Weights of a small mixture-of-experts language model, trained from scratch on English Wikipedia: width 512, 8 experts in each of 11 layers.
Below are experts of layer 5 (counted from 0) of a mixture-of-experts language model. Rows are named router (the router's row for the expert), gate (a neuron's input weights, with its number), up (a neuron's input weights, with its number), down (a neuron's output weights, with its number) and show model dimensions 64-127. Each number is 500 + 40 x the weight over its row's rms, rounded and kept within 0 to 999. Numbers have three digits each.
Before each expert's rows: a language model's description of what the expert responds to; "mostly gets" lists some tokens that are sent to it at least half of the time. This comes from a sample of Wikipedia text that the model never trained on.

# expert 4
What it handles: Word-internal suffix pieces. Middle and final pieces of technical or biological words (ation, ical, mat, an), plus pronouns he, she, it and "species".
mostly gets: " Species:", "ical", " species", "ion", "ation", "ative"
router:432536565524472434438451488494505491582468490446558539500428528523476564416481488461540571495551495509531480508465535533481453471511491501510483488464611475498421492520491516466523464560509387
gate0:557533576458501422544494480502516524477508492449455457558498567514461482537456469522506588486521398516522477592557475558534475465507535529544464559465546486579495551507439610462581504477484529
up0:476543538475552505549470411565485526464501537449511502574462507530437476456547480486441488539474482550492481450609510480489508463567545534485494501484564505492491555491500502455524501571463475
down0:525461482526547503511478393500502524541491400542556496527497463522508560550494518355431503462481434470505564420517482490499477517513549517556535553503469485549556512539498571489475567523377496
gate1:477490512463518508480466463510501506464543487531524430484478497578480487438480500536498522434509530506529529461451456481543593530532562442518512501480541455479572523485547522511485551502495526
up1:543411516499475448439529476408482474506506527527449518465515509555538482522495546507440538546488542546519553485490463522542494471447456424503466510480462448414473473544499502526551459530458501
down1:492490523479561436461463548569495567523486511437472477533406445507498372499518458520438541500507497522527442472542497425523543431503497560526505479538511480459495547484517531482462419492648457
gate2:465509607462453486486525407510504509485443545565393526437556494504503552482575474523451538551530595507463577495553542499524449423512524504499473394518480517464499499475473473549426484589452569
up2:543525545492496432478476525515487484502526472494536414526508444581565458496545500446496535438427456551472428514490506505542518564505550440476528602494499465496540489524435511515546522468538500
down2:471525515488457505571457507419510457514481494511540538521499506466543519500525484492429500503491508512454515501471501443512490607454544489468546560525470479577582441480561424460490519442524525
gate3:548472504636496486512491486499505525491487472457472481526461471534561508492474481562493521489511581528444446436451479545472532470490486498482588497463521487490561543513538442496527484555539561
up3:571478492612524500523500455512503534416463506452495431565452467553519478501492468524419549518479545534462483445463473529488527482463486520479575505448528438517508539525568465497522483573547551
down3:470472537541478463439474510500474474513486576508434507465556476480431474500513557455495546475539446471516511522446502417507441531476461463490452524505465500514523366496440538561499452508573523
gate4:518552471587549509441514476453502488513461549537422524564421481495514469519412541456484479559479477434592533578462463523481448505477551500487477514537503493526515561545458507518507491532470494
up4:457536464518488538474487434432488530534531484503485483490430489468473526479457474517471529482484537495524421573503484498438484537545432453559540442416533544554518481559554514463476485496472566
down4:508475521499468484522510543526553520440452559430536523491548518529515496495532519484441504515524541503473481501456542487520582582517491515491503545471500454474445553509468516540497552436546465
gate5:528430523517506477468516439421489514518522552479469549390532505489505504575476525475495490532497509486448463566471549500474526515451465566462503457513511517444487586498522513492530492531510526
up5:474536491518554492544432520500515513445464527529562465479474488508445501548504512492429378418494422477551512492536531472539512470501473626460477532492470543508501441518533419450506491507500474
down5:534497505515449542446407506437506448502418487535473547473576606462532473489492514408415570571573481532520529509447457445593464485475463494509455563505508498508487470485446467540467520531562462
gate6:478499533483564489480498489492460506496472577509458517458473460554501471514424538458504453559471508569533467450511483509442488579550551524510528581556471534437495469476520545444465456457459501
up6:519513472536484472536435513470544476547527523511460584551506514547531490493494503495577551472530579436534485508543525500494521415515526458538497496466517477567457394451497480525468444524505473
down6:561531510507621452575499491496512588410501483538474504472417489619521404534513572543560490459506478508385535532526464613432480491462532471516533556476459513470513448438510514526504460545451525
gate7:510424547492532495459494449498532521470522485515515471498463624459465538548511530447519523534493494506492574472480498456575507551528543523477514513495510497493470470469434478543457515474503418
up7:495458521537569482469488421474555561461427508506576510484482517472517457527538508449480451475509583551549519522488474464502525550449524436369514498487492529527486487505484467542492479453452483
down7:424496517502464474493510586484527496468463469510492439447513535522540532468456432519514527545529532518439491563480511487527510466551482470477468471539501488464518530479432536405476505489520450
gate8:533540490485530461529489534509450490493489433482518544524488478503532442440484508496478530513545555455470537508451438486505477397437553495477464518510464534662453487493503505473484436491484518
up8:489453472470492536478439479499590472543536467516477427529482478482507474505590461500495443535456449502543438543525574598478586514493498504493580530506486456470541495518461466550497502514556502
down8:523490457471474537550513476471513517458539534539489502542505477544489519504548496493561486446543495512495467502537446491462532437573513539528501524520501497547533546542491514516533580505472479
gate9:502525470426523498489472522508467518501507477558526416445504492565478540457437464543516446477531435542484503514509508533452562533484476511534442484476538540524513528459536552585510482498484517
up9:499547436479458433439488516470503536538503501584454515468481479495530570532476479519519520501465457503578483481520606573503520492581482529525500572458485526515509500493421425464519548619521535
down9:530457511494499518492533444494491423503526519496557541482505534548559532445568532460523493497451524511488447418495497504502479499447604454504496432575505556451524412487555462479493453464564505

# expert 3
What it handles: Conjunctions and clause links. Coordinating and subordinating words joining clauses or phrases in narrative prose, such as and, but, while, including, because, where.
mostly gets: " but", " including", " and", " where", " so", " while"
router:523481539489523553451490470512449493518466490552516519543518558528510485530535521493464504510491485474564557525504481486498479463547477538517482495547543468460494498528508485451516502523425559
gate0:541521456503507585509482489457508560548514496472475507512563435475505482599487513584507460512530461476389566544482575487498510540478473573483485467518565472481456455470497583504489499476506509
up0:468511514555549446489523469508513498502547481449469513520409498490486543422538496412512528497501544524512468454502440586573492495473532420499527537483424551414550548506560377491438500507465449
down0:550551496514558485426482439456580550495586432497482507569500511418513512477558500545537583468516478533522520459482484540483509484491487508545448606454527543441461452567530569563510541533426525
gate1:518457490547433457478492525545537465457522487394524469496484547522502429544589495539520437458465538380459466551528499460478413485494565480488494491447485460452395557461502509495398482460509504
up1:490551522492525592479538523496589575510550557527426581391525468520510546506497529415496495517496450501473489585512438475437433537547503568592516527528572499548472482522524489573492395548552502
down1:518508504483410518534516482481554492504515537432479448455579489547483476468533488522501531506501403539520504471555489462483551500553528447545496474523501475481526403504524490509507447555468506
gate2:442421474534507530414459549445518538487467479407497478505404486447458446490462513468510528487475459496508487485445458518547550527491449538466532483532472467467464472490540458444467470487510436
up2:524527514476500570448481525493554504523552533477571543469530596499539490520595508532472438500535508526519497491489534563528463576522476574549503571596549538420484519497529502463439554539449506
down2:509398504456511524530535495474551469516498477541469397491537512417461511455510534580510513487497404556505464426544530459449482552524499488460460533537604500524484443529552548533491458487476445
gate3:471524436559419432463411516492488441408560490435465583412413513510532522504483488493479444529517533524565451407539523513494506521447477540459443499458471527575477533536496522491425553515472478
up3:511512471514473483498454583536535456397519458471441545480391464540525493462551470516534458502469461446546476428552549424494514517487513451461461483576446457511438484481480533494433529592455495
down3:514435530469443515570517486542518506531500466508493488460497495570388458557472528471471480509445473519521493518507503540427502404554469471529465421496580565456499491523465553472548474466481466
gate4:554444517485531462537505512550467462576472479472457517527551497541523508551504516591439450472436533540477554506516432571469542493474487594476464537497467459502551489514527562489517572505462579
up4:521489528492482479483469522502531546505501510506518475510555504576393472495562516569490529525439425568453498556533484577469509587538492551477462494461431524480482525487517562436539536489517511
down4:444552470491495454515463506526494488505522554457604479505501566549441453532489488466449488511513553517528479466501504527456419574483517463550500520475474484590444559519460448533485538529507580
gate5:519507451468505418476530515488501546541541481481465511557475505465544481520505418454520535415471470496549474466486448509508486458462529507538504538528559418558453534445443538468518512501454531
up5:607462563493520433445549487516494568506492523445474458532483481526504466550494529431489564439440542504529534495481466525493483585451559535526534579493532435550467541474456470472556488519471447
down5:499511492497490491497516451525420483481490455499535501516486489434437547457471558528499530541570504540524503497620504513435485528527540440464485422449484489457544380438566506518541466471506474
gate6:515566521485450483501531517553533525510559535506545457545485539461483475480475547533479467455452524494482531563492468426453495511513521496567533400451473518405493530503481552527413474501468453
up6:492455506510504487532479560552408520486596451512487453544520466521449530519483505519538466517506563498500498426483509496493426449469524540506539472469438495534500462455452443502519451498495483
down6:451468513514444497491507483566432453445525492488532519467585493494472528495476487443477482466476594453461549520483557447489462443430490490523564557503509450486514423489465501484495507437573442
gate7:488475506469533536525456575447454483544568461489494544519490501542463555569466535470462539505548479457471573525472531595536500504541457528495527459514543535497488561508452472471543561452545501
up7:519453570534568516576494474545529558516541481423492571574478557510470496493537558523542470487512483410488496521536484596522465513492542516476526512469475534402484504446516435463539553393488590
down7:490548500538442486444451502483473549466434461585472482461506501534544464570528489481541586492513364468484543471469526434512530436453525504557473445485527474475562457470484560470486486533506502
gate8:480524475549506480455509452458515540493456549467535500485544568466502543473460488488424477452589471506522507521498537584446554427477505523490437563558530502505539483535518550484492540492551484
up8:465548496507464436508522483488503498458512533492461535492468507539543506577484505515455491432612478443466525530414525466532518432540450533486452495517518525499492491472470558551471456580579520
down8:518486522453429515460481452496453571422444526414469479489406524466551448555445525492510449476576596481530488491492475516448481577555490491418524458485500560487510542548510485500524499491498470
gate9:510470605572529577523520529493539560533472460550502524417454535494523525469469540443527476498548506492513495533536472489496434553457482502537531512475494516480557479464531468479516465514562467
up9:472501423467451493495493510463470475443560521431526518513529503574507529588500488525519583495521534485498556510477465516513549477516486535407460492514481527603490471511508495536486484522465534
down9:463515478520624466528551544478460495436408423480509510475502514486506451491509534530551508511491397531549519488566526495527539507463444444525424475496489457486461526539483492457504505461466501

# expert 5
What it handles: Place preposition "in". Preposition in (also at, of, on) before places and dates, plus institution words like University, School, College, States, American.
mostly gets: " in", " University", " British", " York", " U.S.", " School"
router:561546510530536485498550487495548473506503543499489501493509485512480591504524448513446514503435477485500507471446510465474499531544502534433503418555523478562526499483536515478486479509408570
gate0:451468483491479492466547504501506493432509561472486550417491486486547486463475395474532545499492566570517524421506472440441505562512532474512441515486475505484557536552492503533567463474463485
up0:538510442489516448513383478570505521506508480502496537463531478468503473475504551541560472455500517528520531511487490507502547505534543583458511556495510559528505515490529504544557505440464500
down0:451454475530530541447492496505467526562618585500429468447485555466426452424526529399458540489561518510554568433522496499514559522491423486476577478503487481469474525514448408471525537442500502
gate1:484545502525521413439534532527482476441444471483530475520499458488535537547512566444514471494499519480490442456449525394501467542480549551467564516535501432495461570495550529510537472460512500
up1:479518430482561516472545577539552517405484562490453468427543444461449547495511544511444495471482450516474506521498576521513518502475561493503474597488483509499483495412463425510572542512484417
down1:469497531457459517490563475500543512511468468512458473571487543466512464506461460467558496543501526573470441482449452497482487427419473520469492470582460583472514474544446546529555518487466487
gate2:542461525584476428445551534486450421539473474457571483462532552444483533472465384552523610483451504568584478521465542479516525540528502525413534559417473527462456572447483531542523457522490556
up2:546534529475564512484580446491472527414532464547490502470494523491487467514465538411454525490542502489497499430509525442531461449484565470505492518532484516543507504553447452554491466495421534
down2:467535516491497519530473555469427503552463408550510512554483547498497438566476541466519472477540443451544515530497513506483515514489483459451497505461481422523440534481528499540497540509444459
gate3:491495493475512500441548486457503477448459587482453531471414479541514459468437466497533525469522423542511459540495464474472501449463495448527548495528481523507460455447478470490541536437427492
up3:498535499509504440476494516523504501537550485547509511471436550509509469515467518390601557476516427531515498471503524501511473551483533388555489501488544475504519519422441454491481480499518470
down3:452539525469476497453445490474562510493498471483542450517511469430521497470494516548483531435562575483489514513464409525463434579478495474464534472607487483497505480540560600472459427500520586
gate4:464529505505475551511504485591512489486574520452554502486505484485532547484547493494535468496464544454447499527472575473547486478481493497487573553561555512534448498489522589493564495491520543
up4:545577436519514598516464556497563474487471509481482433488522513513455551389562507538455485562458465495521398592547489530467477403498409453518446496489577448485579564486476473488503524444484398
down4:517501512524492466519505495541412468513515489575514520516519475454519381501478589473467551470451478482405482482482470504579423487506484471507517513536491498437493458579545550430457474490457469
gate5:589486500558516521515536503434479521487555545502457507442482449510505519509542515571543429504538518523516582512470529476469503519532447476555508541520549517460539522437491406521589499516507435
up5:520497528482494535469455494417579504508474504488453577543462497513507522496493531552570501515504508520533523440459530469513504525483404426523559495521483492440435474443445510523523487486493355
down5:458539422534519465443523425476467520484572529514470506457538490521460438462526517437497502523523527485545524572462505496492522475548508498554520475456488473520546485492465503491493498522507553
gate6:479470523473508543531429530524570452460432524489456531523501478494497449481501482501488539568460473463523466460510450518458532515482542494547525553526515537509444478560571505550533470506502458
up6:566484531534491454491498479456530584516452486551528514489477469565455550538546482480486477479458424510541581565521528468511529547490519488506543583436513507476438502532515546479380549469518528
down6:539520495511553517520570468511585506490494533513420561386475504423432443439463473490505460588520526462491539478486512487535552580522534525499534449545499480506472483448501473477502480587532558
gate7:496443456528559458580455448502426479493508542465493444486573490517460588547492495498545543516611487473537543552532462551538490500502522498435477507448565558537538495512542482499488500549523519
up7:488503506458447449508497445515499529498503489519474450507559534466488446517387480458521521535504479509520478521430509507498565499512528517512489499464516534524555488514451453505537432506511548
down7:540471527488486482484486456548490438529483472444534511567485524418503522471474487465456509442478517484493558488515524577489502544475530512536468513536612474445508568534477511436545468472522453
gate8:506487558528558486537508589507504516473542543499472518468451499481453497482496522547517528481508527496546434462530484457440519497509507518556546550486468477498473473503487521580555434451446461
up8:555506504557468454519472539480533545466491479450590432417454473497509500487520470499504521519499461469501436566509472480457462489418471539516536526482528454451477419475454519532532515484522576
down8:571447566507539481498502519449527498544520485476575531546505497555550489533511537469477543506468524461521582438542498444530460525540532441476509531471456568507491531505490519521420509480528411
gate9:562508504511518419459522578456493496556524463478614454580453472505520539443452479502526520478493526520504488471492521477550519484498516512519512463517526464520531576422515460504527472499479506
up9:527547540488484500469489504473612502544422528477571558475464476489499460431419572454500525449484420516493538526505498524513520493507484507481589420489513512482535558425495477496472505503535485
down9:503420507542533530567553518549488456461540436509534457368522522515429508519539517517457509513439479403406559505514538463480533579604466506437615493484487510522557404550438552509532447506544489